{"n_experts": 128, "d_expert": 64, "activation": "squared_reglu", "routed_scale": 0.5, "attn_scale": 0.177, "parallel_block": true, "warmup_steps": 73, "decay_fraction": 1.0, "decay_shape": "linear", "steps": 3037}
Below are experts of layer 3 (counted from 0) of a mixture-of-experts language model. Rows are named router (the router's row for the expert), gate (a neuron's input weights, with its number), up (a neuron's input weights, with its number) and show model dimensions 0-127. Each number is 128 + 32 x the weight over its row's rms, rounded and kept within 0 to 255. Numbers have three digits each.
Before each expert's rows: "comes after" lists some tokens at least twice as common just before its tokens as in all text. This comes from a sample of Wikipedia text that the model never trained on. Tokens count by the router's weight.

# expert 11
comes after: "\n", ".", " the", " =", ";", ")."
router:139080086136166170075124091103090100168176131154106118164107147136185120095086147088165105090129185168160147154177180081114097169082166107096179170145158086114145105162136129180138127086141087111099097103120148172102154119082081160171146100130122116178071158160105143162131105112083171123164166117089149154084146110136099094091125098111086103088161083111092165157174110098162126177144
gate0:195138070146113101116120124151092132159160124124139074111086114137079153113112079125126101170141169145139115120213145082110109179058206100155096177099179133111142141164109051142152215159131197075096145084105136128103176137124107121165156156139154131142162163133101085095120126089107179112143160140117101143117124140129123132107142120138122208101129095094136136186182126130091104108129
up0:075144196122181138120098124128195115119090128089100167165152131135127119102137134120127163103124100121171146139044136212152144076198101161099168103151088110141109138103144192163107077094104102190149130132136155174109093091157143092090104117115132074165097092144113132116168133149152148139154168099155163117105127083140130147145146130121122056097138186166128143061106158137087186105175
gate1:119126084135131147129101165110134138146115090095153083118177165131184144178125122164148088132155109118154134094141137091062090162093070130080128168211124124190139178057191156158105108096153143121090163119140183197146164100182158180106120121091141154141129111154139151178073078130127147094129189152185088125158144139138108180095114115111184141136114096144132111171116123146107076136148
up1:112122116164136105154146155115147133098121134110170059089157148120178131190118108165155090175146127098163112081143142117068122114141122162103119207229157105151098146078183141123119124110168172126112157114137182204124140093155158182163087096092182195167145064152148180138071118145096117142127144134191095157153134140152121159144085108133116153135131110121143095167101140171101144107137

# expert 18
comes after: "\n", ".", " |", ")", "==", " ="
router:137082084132169163086125081118083090178178126153114121171113134120177120098088150083163113097126179166160145153176186094131100168091161100097178171131153093114135110167140125178137121084137078110104116100115147172102144111083085158177146102110121121174070163151118150163132099119082180114168173124098151157069142109132095089095142104114091092090171081112097174155179099107152115175152
gate0:089106137121119143124147116146118136120173121145119152144113143122153073081112138126124106135111183116197106161113202061140129196150193147129153162122155042106147118132175083184125111121163178148134161123129148180145136162147042113194171107088161152115101162115127155158120104118115152177122183080087139193157150106101139145101081120125119104105187090098072166120126158126156152146168
up0:099152196123128144150145143147107150115106109122102107139130161066117153119148132085132126114131091152145177125122091121090144114135211151129071131142128126190052132136160118094134038146111144092187094091123140154114161149089123165105084175115086152085096087160114091138042113121111178146110073158131094141136111158121092135130094123036158118073146096080146123144105181123160186118139
gate1:123086101150194126152142121139110166134128128123122113115129155116123103130076156112145156164100130184118176194108059104164109187098120106177140098099131186173138148109070113157165093085103168153146120097172139146125124137199154146178092088155089116184069102136117121145108107158148142104134090098101130144076171125116068195056164090062123175180109096119095113121116126085106114118113
up1:180129121118110189120143160104148139155126115112112165104112164159121109144148088116138129152144119072158105098132192140093137084165123171069176176151140124114104148143160152149095134145163081052093116131083087079185174149054159154138139142082143141079221113107137147134142124104149136138129183149154150154138102122141138071206097125187144091076156119158091136170164118164163156124174

# expert 93
comes after: "1", " the", "2", " an", " his", " Air"
router:147086082122168162083122086112089088176178131157109118168106155138176116096083151091172110089126183167162138161176182079118093170088164093104181168137150087103142115159139131174137119083138082105102108105118144171097132122095088160167157108110118119179075157153121132167131103114085173110169170113097146155079145115127095091084143098116092097091171082109085174146169107107149106183144
gate0:162085051149102150144127108142124145119127103156120170139137111115190086115123128122118075114188150192128180101135115118123141112101150144109187151125172145154166114133162124159158062171107125170131123126129138202104148108078110151166145138118131069161126168094112169181128194139072161152157145085119178103058096101064078185136113147139112090060162083134138099128164110104081138121131
up0:178125177104112172165148142104058124141091148130187092037127167092120175174069098119122165115091108091163105144094127111117121106127184121150103209109140148192069106160177103095134098128129157132116094119157107074162140145101141093165129114148098178073143154188118106119110119109158107116099125149099108164201135091155132124084144109108113132109126096118148143075065170126172138121166
gate1:141115058133102106113129057176107107142175101152081143126121164089159125095122155109146090119130204166107136129196162127127097108096118154126189112146094104131082118112141139183108082111159085089107102076135175166120131099115080171142142100124096142109126145133149145181109087151134144139141137166127152142117137097122134189076131072091176125061178143065106167187121136076159068183122
up1:188130139042139126110122117128157202078117125142171154113130124149092121137136193132161127146077137131143146097076075131108178120137109110130108142175143099077145121161114164091089092126130134102199133119136144138134133126087092192096081103101136122131187175109121122174137085104083171114115150108141119119161156131132138154096100127101119066072195122157148111154145140080183107240100

# expert 43
comes after: ",", ".", ":", "-", " and", "|"
router:139084090126175166089130085118095095178180123151110110165109144132178119094085147093165113085112186167170138151177181094114098161081166116099178166136154086110142106165139135179134114105135084110097106104116145182104145110092080165178145104108125118168073162147115134169132108116076181131167172116097159162082160112121102087088146094126087101087170085113095169155177101117154126179147
gate0:105057150106164154118128115135109143132159108166134118139223123094182146067092139101161169130122181135105140105121175171130094146126182142112183208088162190128146101135125098136127100098141074167145140120057087111043131101139095116119170118158133142136100083133106118132119133102159121125062128115143134133090188105152126084136120129124073057092173112140067159125145124109128133183155
up0:151163136106078060153127107126091140121107145098098096124072096151176137155164136139068089192133049099137093155134097096106171133075114119149107075148120140118107132161137222104123167129119124125120100087180161171241098154169102190126138162069147131144144150124089120130130162123087150132168081150122118155163075151085117180110134156111096137115096162113106107131130090115104135110144
gate1:112136123116130150094162082128102154156181127146125100122159116127101164062110126082164112061109125150181155121176153108158136130100125093140112145130132103139182140122142170177149122123216128117141126127128126121111173127075113191181193146140121129085137187177154154117079075136123068080132161148082112109116126135139149075188176132147041140128091137177106183117126166076171110140172
up1:131095172083129146174161146122135125115151151091155120154116139122068133144125142129134120096129120165138076092097115093103140142040158091160121118112210102118190113098096122120146127131145150141178087133162145180124150137098089138155153112141160120058171184175134159140185120102082083147150144118119216071174171132150161086085131140126067149135130156112119147101050146082193152123139

# expert 122
comes after: "\n", " |", ".", ")", "==", " ="
router:147120132110104126024099154189139135121202077177148164107149120083139109145135152135173157088158125095121090106140113145125167104148181074150148149154168058167117095149172094129092138131129152181125091103090150156144142158103121135122144142128127159136126201121100106157164077071101125119161122202120104160134090096091113083151223166105129151163134156108125176107121159177111115122148
gate0:145077096166101138179113131193125111176118167148138119148140154184087117149090101083122159133143147120105152171161046132103150120103150132135099150139146128142128150137096138138107156161153064155114118140122061125089140130081164113178171123186114058165116106155154105131090105110192116095071149133165128081115120112087148152160172132164142083105060185105231167159125137151107136166132
up0:130086104163131127193119110201118099178125173130153113134135162178092134144113094074124163138138147111107155178161027132126146125105149137132086152144132139144135151139104140129116174152148073145119104140125045118094127119070151100173167126181127060155107088157149109144086097114184115094075135128157146081116134118094138159142171114184137090108057161110219158162117126149115158159135
gate1:120156097141069127117144195139173135120117122142099162144118127113076121135168134150100107114156133154161146150147100119058098126109111091148190133064118118167132124076160127135136087156102115122152141107123124139142182115153161087144109183156133191191140139112106107168089136061096131061112126134140108066039081127104077153145139126043079094166065158132124140070120165130110177136102
up1:089138101129167108155178165113152102126127099118119148130128091174067138101225131126119108108213125087190103168133118117047085125131196141108178174089136124105163153066148159111117139144090098066107074108143131134103168148162169112117100138157113133167161204123119117112144111094116131056149139176165088122111111140131121083133193150058104103150164149133146130143128136143140123106147

# expert 123
comes after: " the", " a", " and", " of", " The", " to"
router:141086083128171159092137078115081104178182125160116123163110145129182124102089135090170116083126185171168136153167181086122102158085162107103186174134151096109137109167131146184138122089133070109103121115121137181093145112093085157178143100110115121178079161156122131155140102117079174134173173111096141166083154101129102089098142089109084089098172084115086174155177101115152114166144
gate0:176162179123167091134122077140112115152109127174096104126128116123139139137083183051108119118085134086143158153126143080116151167116145164141152169113127085101105137183113153160134175170129088174145134154148107163143102122083076185155094162158108112154147142122045122198096085144123155090175167098094140164110138146090100127096156174107099154076217088110094169119117090095156091134103
up0:098120099125058191128075199110101123129146109104163185119108189163125101188153089132160118142144130145140085139124119166132113133186140138151141141108190121138158110104163080114136076105156140096144138130143162076125165128153129119112117150116147126104123195126219122074153152074115108197092100169178112075103135135153151151126116088116108090124050158100164096118129130194141176108168
gate1:128072162110157183104097081093082130109147116108119130135155150162158166096128165102141124117184160152175137150109119082119094144133180169088120153164119131113109112133146143165138100118099110143168062132142129122092140058141121147211112147131079144159076086126117151174113166098102222123137096155088121145079176131107109131066123111113168130087110075061180106138198103108111179149109
up1:081178068138119159172106124179111129191145120131172130155101062103138129126119128086138088129167111144100111148095157158075105115142095060143054132095190109150161181123084126142126166104139090134121121137082129083097105126059138141156162126155179152133114191125156152098142155102146111132180174098191160118165077100152102181158109117139133108158140133185096086087094109168079093147112

# expert 92
comes after: "1", "9", "2", " ", "0", "8"
router:145086078130165169087118085129077092177180125150101119178110150134176123098086147089169108081120181171165143152172181082117103166088159112096183167137154098113140105165138134177146119085137084108109114108116136179101150120090091154172152110103120121174067158159132140161125104104077175117176173107094146151079152115123098087101144089113095103090177092108098168157175105110155115173152
gate1:052135105106185119101092168133163082076172144126125118136111124117157107126098090139175175117109166122097178106146135130145128135111111114067125078115176149160107150085151141124093084144130152118090154068104194175110180130118214169120088085106145144114120073117161158125107146144111151174132140087109181094104150150125183173136116146133085103100213091123145087118177144139159143100192
up1:167096129166072080112160113136112161180143123084121138142121142135173140112124119114075146112147117102174076176119126123116131101107161109169143158171113107092130079171126131145136152165167072146114100170143087109098093150148001089103125155162162105116100179139114081140126097115121126082135128165120043151135092084113071117113144110140166183129080197150109196144123183154128134150123
gate2:143061132132167113113095090153114117140195180135120111160065136119196140106092130119133085177063153168139107088125187149146094098126122103116170129100101067182178126157182165128096120104185145122099155130121101127101128115150144174139118123127118095165127132160144107144135133120099196150118155116102181130113143157135137104120124103095075119088182120152137172155215055113197105194132
up2:092067134143137106138149151131111106184171111089138193140165136143121132070141141113154106098167159133086149097127133087094105101090132141097060072135143131111106049196114081144153089133107172141072122081087165173153158085119099150103131144145171139158156172138114106141042209096129117092147176145125069142127101109088083148143109167150110181171114143147126177114110131111115086130134

# expert 84
comes after: " of", " in", ",", ".", " and", " to"
router:138080081127165163086123081112088086176175123149101123167112141143185122103086147092160118093122171171162136156173187090124100163088157109101182168127152093105139109169127135182140121083136082108106107110116146181107153116095084159173150108100118121172065168146113139165134101103086185117172171122087151162080149111123096086087136104111088095090163092112086174157172096106146107175149
gate1:119054098145194191109102130129126096171137110124112126110087163127120114072123120102167115044132199132090110167180153080100129108125170143097131166056104138122140124125093154127159141085145106158119139122148084149121126110114112127161122059107108106186110165129170143166066111065169117108144151101135097133117120154107144150099190147099177162089106190160125106132179143154149194142186
up1:160158135143163165132131117108204123148151112189126112122092141128173142134160118115125164134075064159103102176185161130154145138135102157105094150132135115138095144077094125117171109131148135092075091153136132215168155156083119071128155096247128108181092100146092147175170104146117138140159117162128112123127136141159076109063100133085119075093120141091097107107098110094130169118069
gate2:208083104115109070084107087120127060102131164176133078161123136098150119083101136101169171089124161184116179102136116114078095117097142139183172144101113082130093168131110130157098092111186129159128157186108065145126111095092121110199124082112080119096056143133131117156108151104140146081157099141099104171091135152155117126100127074115080059111133091133117122102155169139157121139097
up2:057124160075119178127129157190148187127088125102064146133119118148097110180150117132098074135106127037123102150130178146151156158151126111116124137149141155163155115114113113097145153118069163088111051058125155066123141127167144126109122117167176062187174137109124102117168124153097145130096140146183181120146088099136091116191107143129142194094135145075140144104098139128104177125124

# expert 67
comes after: " |", "2", " ", "1", "0", "9"
router:138081088128167168084133080124082089180178116157104122170106148137184113098087151083173108092134188161166135151175175087112104164089164116097184159146160097103140109168136134171144113090135083117099105110124142179100136127087083161176147109113122121175078161155126129160122099107082175108167171109093153160075141112126092082091137101101083097086154079119092167154171103112149113170147
gate1:123123077161200159109112076129152131134219150117106137164129126147116153116069091126166149118067122140128121112124164092131107076090151163155144124113169091146153065149134181193146114114099061155121143083102077089126174088150116100091150118060146091141076144170149183177144132107153137133165085135138162107065171181121114149076104102115114161105135126125148153143103129091132092107069
up1:088131138104111154131133060146130118170122121082153080182064163104144162197135178113145086156095126098102139097102138044127167107108135157092120115213146153103112111084084104128120188120122154140161150142139152110167184139128093095078101151133094047125139142147180098158140112073112115136136189096127143097143168141139096125087097088144140123117140077141076111127125096130152112211168
gate2:121089114128150136121154102129130132155165149189123136121183111118111122124082123133174181039148164174100154174171144095127147118148156120122206132138097139144156140169136172215110123104182130140160117087132136124107130097121084086113183149131065119135088138125125171155122072111069150122159108164149142134015173139133147160131108121150122119119206119077129123134097095157115090193141
up2:100076146110086083153150135138144111192121107149068180144150120071109133096130113114200149095146112095108115189133102162115151091171054148076164148124138144097114136106163152139142102110151099107163140152145164085109110092146121112056162164099098132205105137088144126063079137135140152120149138103181110094024122126099146136132105101171169139155138076063109110159145133173123107147135

# expert 31
comes after: " ", " |", "0", "1", "2", "9"
router:144080092129169169084122089119087088179182124160099127165109143130185120100084152085172111089130177174165146158180179093126100163082163105100176163137157100113141113169135124180142128090135082111109104114121142168104147124084080160178151110112121123171072166147115134157123100106081174112174172110086150157078151104121098093095139093116096102092177086117098174157182107108163122173150
gate0:147109126154187176130090115128171063167174127203143103102093137113159155100139150169172101159151086173146121200132194151151124146106096102155167166123164102131122124183130150154111201082145093142143100166129109137115052102079121169138153121142172132150118126161109139110117087139128125113154160071073138170088132174139109122102068131142115111132145073154107079154093124117198150190120
up0:173134098152133159076130080130094098135125106166194100130116163142133079086152120118164105194124087125133059164125132104118103138135156101186136162085140150109163086163146092121089168114102128176081106128142123124161050187178120131128108138173161150170156124169096170181142166156118189117133163138159088189116126128127094132129068105196125149170092100141061087091083106141135141143131
gate1:149165118176183193123105121116094106205206125135121102129167099103163079132130151124140119106108173119136160131177147174135112130069171112147128125119087118068106155136139106113112115120170086109107071097120112150097191133176110122104159051123120074172132127131090121109161088089182155087123206068064158140106158136184085084127111160123133112081083100121154155132119106147140145119143
up1:128104160075102076104092176171130084105111175125094109144079157166086066103125088086172144136170101123164073157140090078144142046194188126152137099119152164175149160141131130085141109155088117072106152142107159163179091123082146094194081196134109177172093080074117132090120163128092106150116119196139149091137132121114157123135161128122113107105099127137139120100137127136154131120140

# expert 32
comes after: " |", "|", ";", " /", "a", "i"
router:134075081132160161094135079117080095170186131159106114171113143132179123104089150090172114084123184159162150149181185090120093166085171107096183174139148106099137112163146136182139119090140088122105118103124138179114143117095083154173153105115123115173077161151126135155125102113079179117179163122089146157077150113137098089099134091113088107091186078125092176157172104109153124172158
gate1:135132137111157185074111138109092159131154112148107142137154151116185133158157155099137121151139153151183167143137156141064098185067120143155172116142162138190138147095153164175161147070084100157101064171155110134105123132089095151140108129090170085144099169142142198154108076118128153134126102157116128151069067169131129139095112094093168153106201141097102124115154087095087122210172
up1:185146136208104073118162110130086178178102099045152093141171109127068121119114114141184120097168138106171136132106128183107128145103103088137161139139112110133125137126159153098116113164085127116141171121193132113116152120115140128141099175197137152156091084145118066148151148090131105144139103060118117077132127108179068055166105104119119096145067117120160187083117110168090108116084
gate2:173086152058169125149128159107149133181213132150124093135124179143128107116101168145133116086118140110064102121145119151094105151082151151095135119175197092114158078142136127147128176089074068163147095101126166175149123032103073108123148060122071140155077133151129144101135097145116125140161189108068154137084156112130158099131125129115108109093123175094106113120113072119133142171145
up2:190077156083121100144111180131164130173179126113147112088073177181128096109138135130116145109114129082095120111124145163125123084123153179096135147208166072130142080132092112162134108133072102162178088103112172150114113058112068136176195112145077125131105126145117153088075160138138161137148219130076140137102151103118149124137128162098107097128106147098098096114163092137136139201149

# expert 38
comes after: "\n", ")", "%", " Kingdom", " Phylum", " —"
router:137092063128142154096157098114067123177177120129105152133160126125153140078076162113174121060138171177152167144152198105117129161080168094108191179129179109109139116148127123177134116104153087122102115130100120163116161117072106153147204108112118140170104172131132148159147083130047148116141171103121136161101138124126108108110123107080096071116190110105121182150175109077171092156127
gate0:122123159131071125083189152083060131121143125123106127078082170076113106058134152182146070079092140084113141163190176136190175135205117082168133150120134109076132124129152191140124131151102154085172155138102136130154155138109153135102095078109141192135125126156093144097163124170115144118141133160067124124104095133136090101113153147136119133140139125140124172151145161113162058050098
up0:107127145138069112091186155089068111108139107121108122075097166080112116059142156172157058083091141077109133164194173147186173145215128077168132156123140106091120126118152186134138137140115152073161167144109161130152168133115151139093089082126147194124124125142103132095154120166107156111142136160073108119113107136138093102117145146133125123144143135135111167153141162120169057046096
gate1:112146103193159119106120062114187123088182128131085192167193081104159123093179111123080131140104108113095151177115183136131153135144101128127111104117105147107094066124153113149099140150177122090104162150139184141131161115144088218135155113076061126113116135064098108141086162163108121104170106087095098059117100141149136124158081118097091068123098134092123141117114169135153173137108
up1:087166092196158123126119081098175131086181133127051194155178075116130121105174100104073124140111109099099145156120203146118150107151088114115121107134101146108106072120156105160118132141172128093115164151152199166117172108128075222131160099082081123099130143069115115141096177152106105102164113096118096066110110141159143131140092128115102080122109159093125131119136181137163165148142

# expert 85
comes after: " ", "0", "\n", "2", "'", "–"
router:135086081135170168091128091113081088177174117154102107166107144141180116100078142085165112090109174178162150152171174086123090165085164108106175170132156097110144099167128136174141124087132077108101106108118143172101153128093086162177141097121130120171073164166127149167126104111082173113169170113091149169079139112122091092096141082122090109087172082117088172156175099115150122167149
gate0:112120143092138151146092152129125134177186162106099152147160086091112140167156113077160150112152163109144130181173150074116105119136202150075113086123124148161174110146119147174171158086124031124116101126202173098099124074108099204139180179141170168136096147173114160147147071104118167148150105143102061115135143116133110089096144106162136100070132125131138144150124129137146182159162
up0:105097179104148159137098157144131096117193146143113186144182079120124135178158145112135161114139192083147143140185096091118161098152165193091100142129134149145180128138111132160128159082113044106093097166234139125114111139154119141127175183165124160153101148189117172154135088095122185115155106117112128132131132100141153105120180120181177126100116138081167130172130082111111170150166
gate1:121153169155099160172092132125167144118213118120089181099155184125093194163085196097201137109144151135157130138115142154066137099125176117037135123151148128139128130109158112165130128096128088136142080081152076113136124105138146088049126128162132132109078080128141125109129146082107076115113077130139088115099123113135157127151144118131139137115100132075132074166224164117116165096148
up1:123126127152097197142101133125113149125224123132109165119182171162112201162129149156137146160110112117110150089107147107078112151133201119089146152118133125125099130121124135103127116072124078138133147099154124080078191098113142082116143126152159146170118132130151107063116102095126088122079137111199102091141114082123158157176101071145161088169056102095142101197121115098085160056130

# expert 55
comes after: " ", "0", "2", "1", "–", "9"
router:135084082119170165084134087120084096170185131147092116168112153136189125096084162091174115084129180167155141154172182089116101150093165109106179170136159102111140107173122134172142109085135077116103106108115139167107143114094084149176161107117113115178066156147116125161134094105081171108173167113101149161079150113119097087087136104097086100089169083112098167156180103106157106177147
gate1:110165086164136170115143098116118157169151114069155111144114149104149127109126148108186101110140182194165093174107212104149051139113166105104146125163152109178079077109106146177125145147118174146109157158070137193146131115118085183101131124153123119136129181142088139092129100149089183146131151133103103095127112123071087098109104112036069125092117097092170128131148136156184129155118
up1:125069134139155213032109110098121132107137101134122092118062128126150188140152100193182137103123115187134099185152168185132101082109131148145120164113147126181147096155130132196089112137103118095129091158129111122156124085122141155124134099192131154125130121179104191122134141104057168102136140164078085132098106104105141089145116165144125074128069156132158168160111148113170107171156
gate2:133146140083121145111129103138117071132169180149086131101079124126196130170109202088140117147122081095145121099150133109070103093125156123148166173121074127173112152161178130119115124170151144136099096133198140149125155119100122126046122118110161143096104145103140094137118160167127139127114208115156106196107181191133163131082165077106045102086088086144137157129166124122119181172129
up2:048099164086191193177140164140101082189177157143103153132081070136144101107133154127136123088139151108094078136147165133092124138126128113127117166139117104112143085173173107131113195119113152157086132164147073116122076175055104123160136139169131112151146135095146129098150170063140109154124159169107149146111151154159148146050097108087067127175097149098120163084119141119143127167077

# expert 100
comes after: "\n", "-", "==", "|", " a", "|---|---|---|---"
router:138102064128160177117110104170094117174180151166127127134109126119175156090100195095166138078108161137118133140160176067133119164121158082080169203123167077120132094158116120169123132097141114072108141114117130159108148137083102151155154109092097139177066145171131130164162081091058163102156174100115152170111150097137129088081139103075109108103138117105095154154153118128180116205129
gate1:127087144098160137057132070182040126166196155155147182122122164130123130070158134143133134100128125125096159103169130096109080118083172097082150155108154189163176144167125138147121144095135169086098137097102140107088105129091125141125169133069138120167197119128112126162138070115099185077174164098119152138126112114139114147086097077163081138102087091134105091128104139090146197146120
up1:156135128115073126139100146106165135129125092120097078182122103144137138125147162110099105144090045120216070093111114165127163081140103181144129088099129113090046150100098065126117091108189142124158073133156126139108182092179166131170180164152148168114095170123165110153170148145123097153102116112107110050117087135106107122121124168134152112134095194155144164117128123151114102198111
gate2:095101077061148137132165127167074124154171148132107111106098122135135112082147179066158122074169176166083121144215214142133141144133197081050117108107127092124093146167130135150133155081149195088104150161117122110124124144115145140111135116090063088154131135075124098145129067160156137093121200115109162149112127139146093107105119131169141101116173157125115178149133090146128109146092
up2:114156152145144143145129191069188136113170174110123128125116129093088155127136106151180155147133091101152132142072118089136142106132107159164100170151119156146132128080159088143147086131146099194119123127166163113140119107114153165103151096158187178150213112151074126073089114136112135162114114134127116116142189059142154181161114168095126183219111101143074073139125161139078146137191

# expert 12
comes after: "1", "2", "9", "8", "″", "°"
router:135078085129164173084125092141089094172188135154105123169106147134191126097079142089183120089123183170160147154179176099120104158092161104105183173128155103110139108171131132181140122083135079101104096111129140170099146123087086156170156099125113117170072165143123137166128107116088178120169168113097152162073153119123098089092146101108085092094176082105091167154176109108154118169149
gate0:082128078132141111089119084063107098201108125128083158125113130072166136104161181116138142147114178116090137141149162084102110144157177145162143159148136081059127106176156085139145103120095105157150158131145168176134104156128121117130171150183112164129096108109127095113061109150141114089068109146162145155114175137166101090104152104095108153143158093108058228124150124123181067154119
up0:078113075117118069065158113090173091224114170076095120142132099124143148095158141106125094151064143109170141083138128076132121127131155104157186133140115075082123111180149069168114102122096170128151187089110091149116139127121098116081188101120156183127106143137120141124092091137102173130138100173164137185151164129120113130129124114115124136140188114156072200124117063133160094151133
gate1:155067106182167163160089165157155068211119129166144131133138123142153161124079135167165113088180173126088111174159101095147100217128139148137184177077116109099119086177089137201157076088126103086097108130161141135109128154118088134129162123131145105142094133137091082136146140136094144119155131154039155138141127099098171150101120142110179130113126050108117107124132141135137129184159
up1:070129099082101059154128132171075148089155095110123112132151128096112146113135099071134130179104093126156163044122130099168132092051156161126124078145158123117123139089114090068161138170152097161144125066069164149094100177136122157125081108191186160132166162138120179090151106133190170134144128147132135147119112167176124073135121118116105079156130129137196104163108155129157103123162

# expert 51
comes after: " |", " ", "1", "2", "3", "4"
router:143084084126168163083133083123082108173184129168097125154105145131181126104083152092168123092124179169159144149172183078122097160095159100108183171134149099105138117178138127187136114090141079111111110112118145171114140127093084156171165115114116122184070161153115134168130092102083178112167158111085144162077148108126108081097141092111084098098169076109091170157172094105146119173155
gate1:122124120158101190098109139140080153163069099170117150147116097172178183116137135124151087124094197153114186123146180111149116121141170123164143173169063116133168099119157093124154113062161122198089138114102148127149175119133117161166115120120130149156059159160146132119116111071128167164141155107148108139087153082124151108104170077074059111081092137087125099071164082154154084135131
up1:131129128104176089151136148084181113094177172087158116101109165104115075108105137123095159161140089122155090148080093137120145137100123143092100106122158132174096162150097153128101122152092115035164135149137087130095081101120156076119146130124089114100189072110118088124136138153097069087115139127102123142194105165130118149169080182184207152136150129197149184191122173107135156148112
gate2:117136110156131138123111106113150122127157096142125204181107126081128115086106107128167118087174144097138102154148160100162078097137189091074130095152098118143127103202104114170133159098205092174105077110061122127127132150126088121222108129128116125115126110115127114082156121055163160082081127073055156169111097143108100158065163137114107117101158117085131078095121146148135129172100
up2:128117139144103106094149146121114114136101128120115066093175113166146090155143188117088138111091104159106139108140108128119187150105113119178149120122152121133164173098159165100095085131080181088107189148200145112116094113124178132041085092117148130128141101152096150112106160228096113152182139174170099063134140087133153118181145104148121179148098140123102199129106110123098175074167

# expert 78
comes after: " the", " to", " a", " and", " his", " The"
router:139087087117164166090119078127079094168185135163118127168110141128184125096081155093165116083126182169163130159174176084129106155091160114098176166136156094113136106161131145175136139088138088104105102108115134167116156122090085157170146100099110125172064161166118138171137104116086176117171165110089146149074147101131110078088151091124084094101176086110087170156185096111150119182149
gate0:143107054148202120140152119102084073174165091140125139147125100168128070098121128120124121187129124142177171100178129100147119166102129098100148145201099088130087121196152130151148126123157129136097059114140135138131137120142110153200091077131122106166052135144099141133116114141148229165153165123130153162071121141122080146143161061093091094124132091115113123152149108094175123137176
up0:088113145083056164084120145143195127091120135116163129133132155144195106155084156136112115029119171100154131154131157148117141135116141154152126114055130099143112127141131161128149131157134128148163138120086154161139107129185138107101168171129110162059168149119150118175142131101094131067141161109129121165179078104101113109145063183120116162112168125198116090147094156132105135136013
gate1:163110127121149162099133160112073122209183160122130120148079175151097134087106188148203114065155171135144076141153123139115163118110192176116181188115085158110155107122120070104131105165176081092099084203117119143112140138070094128143142118133137115084156139074167123165143152109073171117131119135056147103096134152109157121096146085162132090121103131068118136115127156115118116116091
up1:130114117144110162120104138081113136164176156133171085126070193174112104096125184153089096115134162160124086129170126166198151127120164188113168140149072071070151055108086154092127115130159125114082088174127166149162118130133145102080147113061140106123163106075153125135149126118106180145135123153059126111126135101137178086105152067166110128123162119071074134106155117130063113100129

# expert 96
comes after: "-", "\n", "==", " was", " his", " MPC"
router:149100062103148160115142096106095113164170112176136154120114174115154138086122178115160132080104163136154152134167199087108122173122142080115158156131167106089126121150121115188142103080124063134108138128148122151092161140092104148166176084096103137169042141154114130174148096111102205132147155080078125147110138110149130100104140106102101125083193089104078180136139112073154096200143
gate1:172108153116183106105098105131145136139220103172123190105062174090117125107122150097164125144148182067125145120138177143148132172060141085123120136097112050091097140175066117157131146132131143131107110123109124141143171124122121131186118126112130121190034068144149126166086060149113138125150148111153124111102179117141106185162078182149116125075152095126092112119097123108152156133122
up1:085138060124107150135119149152110115090081175137099068159173131158142133128142093075068101113145134195088110160094114094072160124192078177076139115167121144122159143113186115137107109149148180161096122129139148151113124169095142105101139135177134114079200099136130146100181187133196082162175116126111178144153148143120137070156216115129133137160116122134142103159119140161103079135109
gate2:201145120159131169099096175125130123159145117122147135106081121126133188147134129119153095158123188112148097107120195067120136167078160144140162121091174101133081119133160094122132094140163094130140087116118129164118101079116083145109146147081139116199106125115128143197147086124045145084100196054116180172054158076105118104168150165118094087098136097109119183116129125155128155112129
up2:169114105157133147087101150079117147168102129101157182173130116125141131170128154109167129147098086148134130103128117042126098161102190195131115104103122142140139138128150084142155141106165097088068110126113166068106188091114093122133171116147126145154136035116163138159126197093078158117082169075121173124057072139153135128147169131130112090125127179111139167161148087128102187080120

# expert 71
comes after: "2", "'", " ", "0", "–", "("
router:142088087121167165094128084109092092176180133166100128156105154143188123098080156090166114093124184166163149156173172090119102161082162114114184172139160106113145110168135141175140114085137084124105109100120147173110149128092076158176152105110122123181076163154124139156122097102085182121175173116084160159084138109126095082089136099100093094091166080111092171152168100104152116173157
gate0:126038114104069126122166127154133149176133094101122113083112116100122127135175136128135179129165148183151161179107184126113127117089144112145123167135158087153084051123113177195136091119143113124133075164097147152091124165118096069128114116082103169181086176136058133146144125110146167162132103103082134182094142174166143061119104146161118103137101101131100132204121151140172087143158
up0:126206152161151138121091094118114121077120160166139118148148130173168095128093135127125133175154110070077174114155095109138160126175155168110184113136072161095175151135144080100138168125161125124147210079158119087192115088138120172121143122167141065097141102126212139120114160152149092093137161119146104075124139061074108173171150110103130145145117137107129138061108068084117130111129
gate1:106148126102152109154126171139110126172212129169126159125106153126115138108172102163124122127112190125100146135173132112104147128131144095123213164171116150113111160177193119089142090120145107138126142136163151152104121136197051153164163110085124133192144157144135106129099162178093213131110154143116133171069159153083105101076107148104193099127120110111131188141111057120153137132204
up1:081091155144104138087130083097157132148125087130118118180096091178161129155134130138117121099105109172109113120063139152141135128131138147122048139119157069122169117068096152161158144154115135128150123088131128059127131130075193062127165123151122116084142133092143147168212071057127052150095129101085144112168122080156148166138167112119100141114154152156144075147116146162064066122108